python train.py --n_layer=11 --d_model=320 --n_experts=64 --experts_per_token=2 --d_expert=96 --d_shared_expert=256 --activation="squared_relu" --moe_layers=[0, 1, 2, 3, 4, 5, 6, 7, 8, 9, 10] --router_score="softmax" --normalize_top_k=true --routed_scale=1.0 --balance_loss=0.0155 --balance_bias=false --router_z_loss=0.001 --init_std_router=0.0268 --lr_router=0.000915 --n_head=5 --n_kv_head=5 --head_dim=64 --vocab_size=19604 --norm="layernorm" --norm_place="pre" --norm_eps=1e-05 --positions="learned" --qk_norm=false --attn_scale=0.125 --tie_embeddings=false --parallel_block=false --init="uniform" --init_std_qkv=0.0329 --init_std_o=0.0329 --init_std_up=0.0329 --init_std_down=0.0 --optimizer="muon_variant" --lr=0.0072 --lr_mult_down=0.7 --beta1=0.95 --lr_head=0.00408 --grad_clip=2.0 --warmup_steps=200 --schedule="wsd" --decay_fraction=0.804 --decay_shape="linear" --final_lr_fraction=0.0 --batch_tokens=[65536, 131072] --seq_len=512 --doc_mask=true --train_tokens=486500000 --steps=4982 --dataset="wikipedia_en"
Below are experts of layer 5 (counted from 0) of a mixture-of-experts language model. Rows are named up (a neuron's input weights, with its number), down (a neuron's output weights, with its number) and show model dimensions 64-95. Each number is 50 + 10 x the weight over its row's rms, rounded and kept within 0 to 99.
Before each expert's rows: "gets" lists some tokens that make up at least twice as much of what it gets as of all text; "comes after" lists some tokens at least twice as common just before its tokens as in all text. This comes from a sample of Wikipedia text that the model never trained on. Tokens count by the router's weight.

# expert 26
gets: "\n", "\n  ", "\n    ", "DF ", "\n ", "For "
comes after: "|", ")", "==", ".", "===", ";"
up12:50 44 33 59 33 61 29 49 56 45 45 45 48 59 43 40 40 38 51 37 61 50 42 74 61 61 49 34 55 45 41 42
down12:42 44 57 62 65 44 39 51 43 53 49 50 40 43 47 51 56 63 46 63 61 49 43 28 51 48 49 59 37 54 57 45
up13:27 36 36 54 49 52 39 56 63 42 44 52 59 35 43 55 73 29 34 41 45 65 52 64 59 39 48 51 57 38 45 42
down13:60 42 74 46 44 40 60 50 63 79 68 43 45 41 51 65 48 46 49 48 33 46 43 52 44 68 46 56 50 60 67 65

# expert 57
gets: "-", "–", "/", "– ", "/ ", "+"
comes after: "1", "2", "0", "3", "8", "4"
up0:53 32 48 43 39 63 32 64 54 43 45 51 54 62 48 46 46 58 44 56 62 55 51 41 53 49 58 36 24 46 56 50
down0:53 51 61 49 68 48 57 71 35 29 39 40 48 55 35 65 60 37 43 48 59 42 54 42 50 61 46 57 34 39 38 54
up1:49 59 36 49 62 46 39 41 47 50 41 58 54 59 55 57 60 36 60 55 56 58 61 61 39 59 52 59 35 58 62 54
down1:45 62 49 51 48 59 46 52 38 47 70 55 55 62 52 47 70 53 59 64 37 57 48 59 35 55 47 27 47 44 24 60

# expert 47
gets: "3 ", "4 ", "8 ", "7 ", "United ", "a"
comes after: "201", "200", "–", "202", "199", "("
up0:47 31 51 72 35 59 58 45 46 37 46 45 70 39 44 56 57 51 63 52 56 69 46 35 32 48 43 41 43 51 54 26
down0:56 49 47 40 38 54 45 43 55 38 58 48 82 49 57 55 55 43 47 47 58 47 37 58 63 55 66 51 58 52 62 45
up1:53 54 55 56 50 42 55 49 52 47 72 49 47 50 61 45 49 62 48 45 50 57 29 58 28 51 36 42 29 52 57 51
down1:58 60 49 41 42 47 49 74 47 50 67 51 34 38 58 39 52 53 56 61 25 46 35 50 51 47 47 68 51 49 68 56

# expert 3
gets: "L", "P", "C", "M", "S", "J"
comes after: "- ", "-", "(", "of ", "a ", "."
up0:48 61 72 42 51 48 73 45 64 35 38 43 53 63 60 49 49 51 44 54 54 44 38 36 45 39 65 44 45 57 62 49
down0:53 45 36 56 22 54 55 60 69 63 55 46 50 47 41 49 54 61 66 53 42 41 57 49 70 46 34 43 47 66 40 43
up1:26 58 61 44 52 56 40 50 54 41 48 45 55 49 40 67 42 43 44 57 53 36 50 42 60 58 47 63 63 32 69 42
down1:43 33 60 40 44 55 40 56 57 37 46 25 44 43 25 45 52 47 47 58 38 44 40 45 50 31 42 45 48 47 49 40

# expert 25
gets: "K", "H", "W", "R", "A", "B"
comes after: "| ", ", ", "- ", ". ", ": ", "in "
up0:60 29 62 49 44 37 35 44 51 40 50 43 55 44 52 53 34 45 42 36 53 52 50 44 56 62 36 50 45 52 37 38
down0:73 53 38 50 51 69 74 51 56 47 45 46 50 47 52 46 38 41 56 46 66 51 53 51 49 59 53 55 49 51 60 34
up1:45 47 34 40 39 58 62 60 50 37 48 66 45 50 65 50 54 35 67 42 61 41 48 40 38 30 34 64 41 50 59 48
down1:51 54 31 42 60 37 45 44 36 52 60 47 46 60 63 54 61 48 49 53 61 62 60 45 41 52 46 41 62 54 61 46

# expert 59
gets: "had ", ", ", "has ", "==", "have ", "After "
comes after: "\n\n", ". ", ", ", ",", "and ", "/"
up0:40 33 46 59 43 55 33 59 68 25 52 57 61 47 53 56 65 54 43 29 63 67 48 48 68 66 50 66 54 36 62 57
down0:48 61 29 49 42 50 46 48 51 67 35 38 61 57 43 56 47 56 61 34 51 38 44 35 55 35 64 60 64 48 53 56
up1:50 42 38 50 38 50 63 49 49 43 37 68 43 33 41 43 46 52 55 60 45 78 42 39 55 48 69 44 47 46 58 50
down1:33 42 57 58 56 43 47 46 59 57 39 38 37 28 48 31 63 42 44 50 34 35 56 67 43 61 48 69 51 50 56 57

# expert 7
gets: "'", "the ", "The ", "\"", "==", "== "
comes after: ". ", "\n\n", "of ", ", ", "for ", "Women"
up0:47 59 32 42 45 63 57 51 41 41 47 64 64 60 43 28 42 43 52 54 52 63 52 42 43 42 48 54 50 46 57 51
down0:57 50 54 53 39 55 62 60 52 49 53 60 44 55 49 36 56 46 34 76 60 50 46 38 54 55 55 65 55 47 39 55
up1:62 45 46 65 59 61 52 36 49 56 52 43 50 64 53 60 30 47 52 27 61 80 44 35 41 27 25 57 52 69 62 49
down1:64 44 46 51 50 59 51 62 48 39 46 41 52 40 38 64 49 39 49 72 64 48 41 45 53 37 58 46 63 50 66 44

# expert 36
gets: ": ", "T", "P", "B", "G", "M"
comes after: "- ", "| ", ": ", ", ", ". ", "= "
up0:50 41 52 51 41 55 53 41 49 38 55 48 51 53 35 48 62 60 47 59 54 51 47 50 35 40 67 68 51 43 56 53
down0:49 30 46 62 41 61 72 34 61 32 41 52 50 50 28 44 57 53 64 53 61 48 39 63 52 47 53 41 47 43 48 42
up1:69 37 26 49 46 59 57 70 40 37 43 52 60 51 56 46 45 57 47 40 54 64 42 53 43 57 62 60 34 47 33 47
down1:36 42 49 50 58 37 47 67 59 55 51 42 54 36 59 40 66 33 50 54 62 36 44 59 59 48 47 49 57 49 64 75

# expert 22
gets: "- ", "==", "• ", "including ", "===", "and "
comes after: "\n", "\n\n", "\n  ", "such ", "\n    ", "\n      "
up0:52 34 57 53 27 57 53 58 48 46 35 49 49 47 72 62 47 56 63 41 48 58 59 54 37 57 53 45 40 49 47 50
down0:55 51 61 33 54 52 54 55 41 38 47 67 32 48 27 62 42 53 63 61 49 55 40 47 62 50 56 45 45 53 51 59
up1:57 39 52 51 41 51 63 42 26 71 24 43 46 40 37 47 56 50 58 39 50 49 56 35 43 56 60 55 61 64 50 45
down1:69 52 62 51 45 45 64 52 39 44 68 45 56 50 51 48 50 52 50 56 58 30 53 49 55 45 53 58 42 62 25 48

# expert 62
gets: "|", "==", "===", ")", "; ", "two "
comes after: " ", "\n\n", "% ", ") ", "also", "0 "
up0:51 60 56 48 40 55 56 43 57 47 38 55 64 54 65 45 36 52 44 42 46 42 49 33 59 58 63 39 48 57 53 42
down0:52 41 47 59 39 54 46 33 48 47 52 26 42 44 60 43 44 43 46 60 62 42 53 29 59 44 68 39 49 47 41 51
up1:56 47 38 76 45 65 56 52 47 45 30 65 59 61 45 52 46 49 34 53 40 50 67 38 40 57 41 46 54 67 45 42
down1:38 53 47 51 78 56 56 53 44 67 56 68 58 44 28 72 46 38 53 47 64 61 46 63 75 44 52 63 51 48 40 43

# expert 9
gets: "0 ", "2 ", "1 ", "3 ", "6 ", "5 "
comes after: ".", "–", "| ", ",", "-", "201"
up0:42 50 54 40 50 46 33 49 41 55 40 58 38 64 50 61 37 37 49 42 60 70 55 52 36 69 41 49 49 45 58 25
down0:51 55 42 45 58 59 57 47 64 57 58 53 55 44 40 21 49 62 54 38 49 53 53 54 33 53 62 51 59 52 47 47
up1:63 29 69 49 49 43 63 59 43 46 55 40 42 61 68 59 62 67 41 58 49 57 34 61 65 31 50 48 56 50 44 36
down1:48 27 52 59 55 54 66 54 50 44 47 42 49 36 47 28 38 33 66 38 59 39 45 51 50 57 78 58 44 46 57 56

# expert 0
gets: "1", "2", "0", "3", "4", "5"
comes after: "201", "200", "| ", "202", "199", "198"
up0:46 50 62 44 67 43 80 58 48 55 42 55 69 59 44 65 31 47 63 77 59 45 47 53 46 56 40 46 37 68 70 59
down0:32 61 44 58 49 62 61 51 41 37 55 41 50 50 62 53 43 47 55 47 61 38 38 51 49 52 53 53 33 59 66 44
up1:41 44 47 53 45 66 44 54 53 57 62 47 47 63 42 52 43 53 52 49 52 28 52 43 58 40 58 63 64 46 37 50
down1:50 21 57 72 47 47 57 44 68 51 48 60 62 47 77 63 48 55 46 56 41 58 65 66 67 41 50 45 53 70 57 58

# expert 49
gets: "| ", "z", "j", "En", "Con", "Br"
comes after: "| ", "0 ", " ", ". ", "1 ", "\""
up0:43 44 43 50 72 50 62 57 44 30 60 37 62 45 66 37 61 61 53 60 42 55 33 47 59 37 45 44 54 50 51 53
down0:42 38 40 46 38 63 31 57 56 65 50 46 55 62 48 56 46 44 41 56 28 47 40 45 41 48 54 52 50 52 55 49
up1:49 47 48 56 40 51 46 73 44 55 49 63 53 52 45 53 39 59 38 54 58 43 45 47 37 58 56 49 50 55 61 50
down1:62 40 47 42 53 55 53 60 57 43 31 51 69 58 40 49 52 49 53 40 44 36 53 37 66 52 60 50 39 40 36 43

# expert 15
gets: "and ", "that ", "he ", "which ", "it ", "He "
comes after: ", ", ". ", "that ", "where ", "as ", "), "
up12:56 65 43 81 46 50 52 47 72 59 39 43 53 43 48 48 42 46 57 58 61 58 52 59 54 62 35 67 38 41 61 55
down12:41 50 50 43 56 61 49 42 39 44 43 59 46 56 34 46 58 50 61 48 48 24 55 68 43 65 55 33 44 36 54 42
up13:45 29 34 61 51 69 59 50 44 64 42 53 49 45 43 37 41 64 58 64 41 25 41 69 42 45 72 35 45 63 45 60
down13:67 61 63 52 57 45 59 54 52 41 28 49 64 44 32 61 45 52 70 24 42 51 38 54 49 60 63 53 55 53 65 58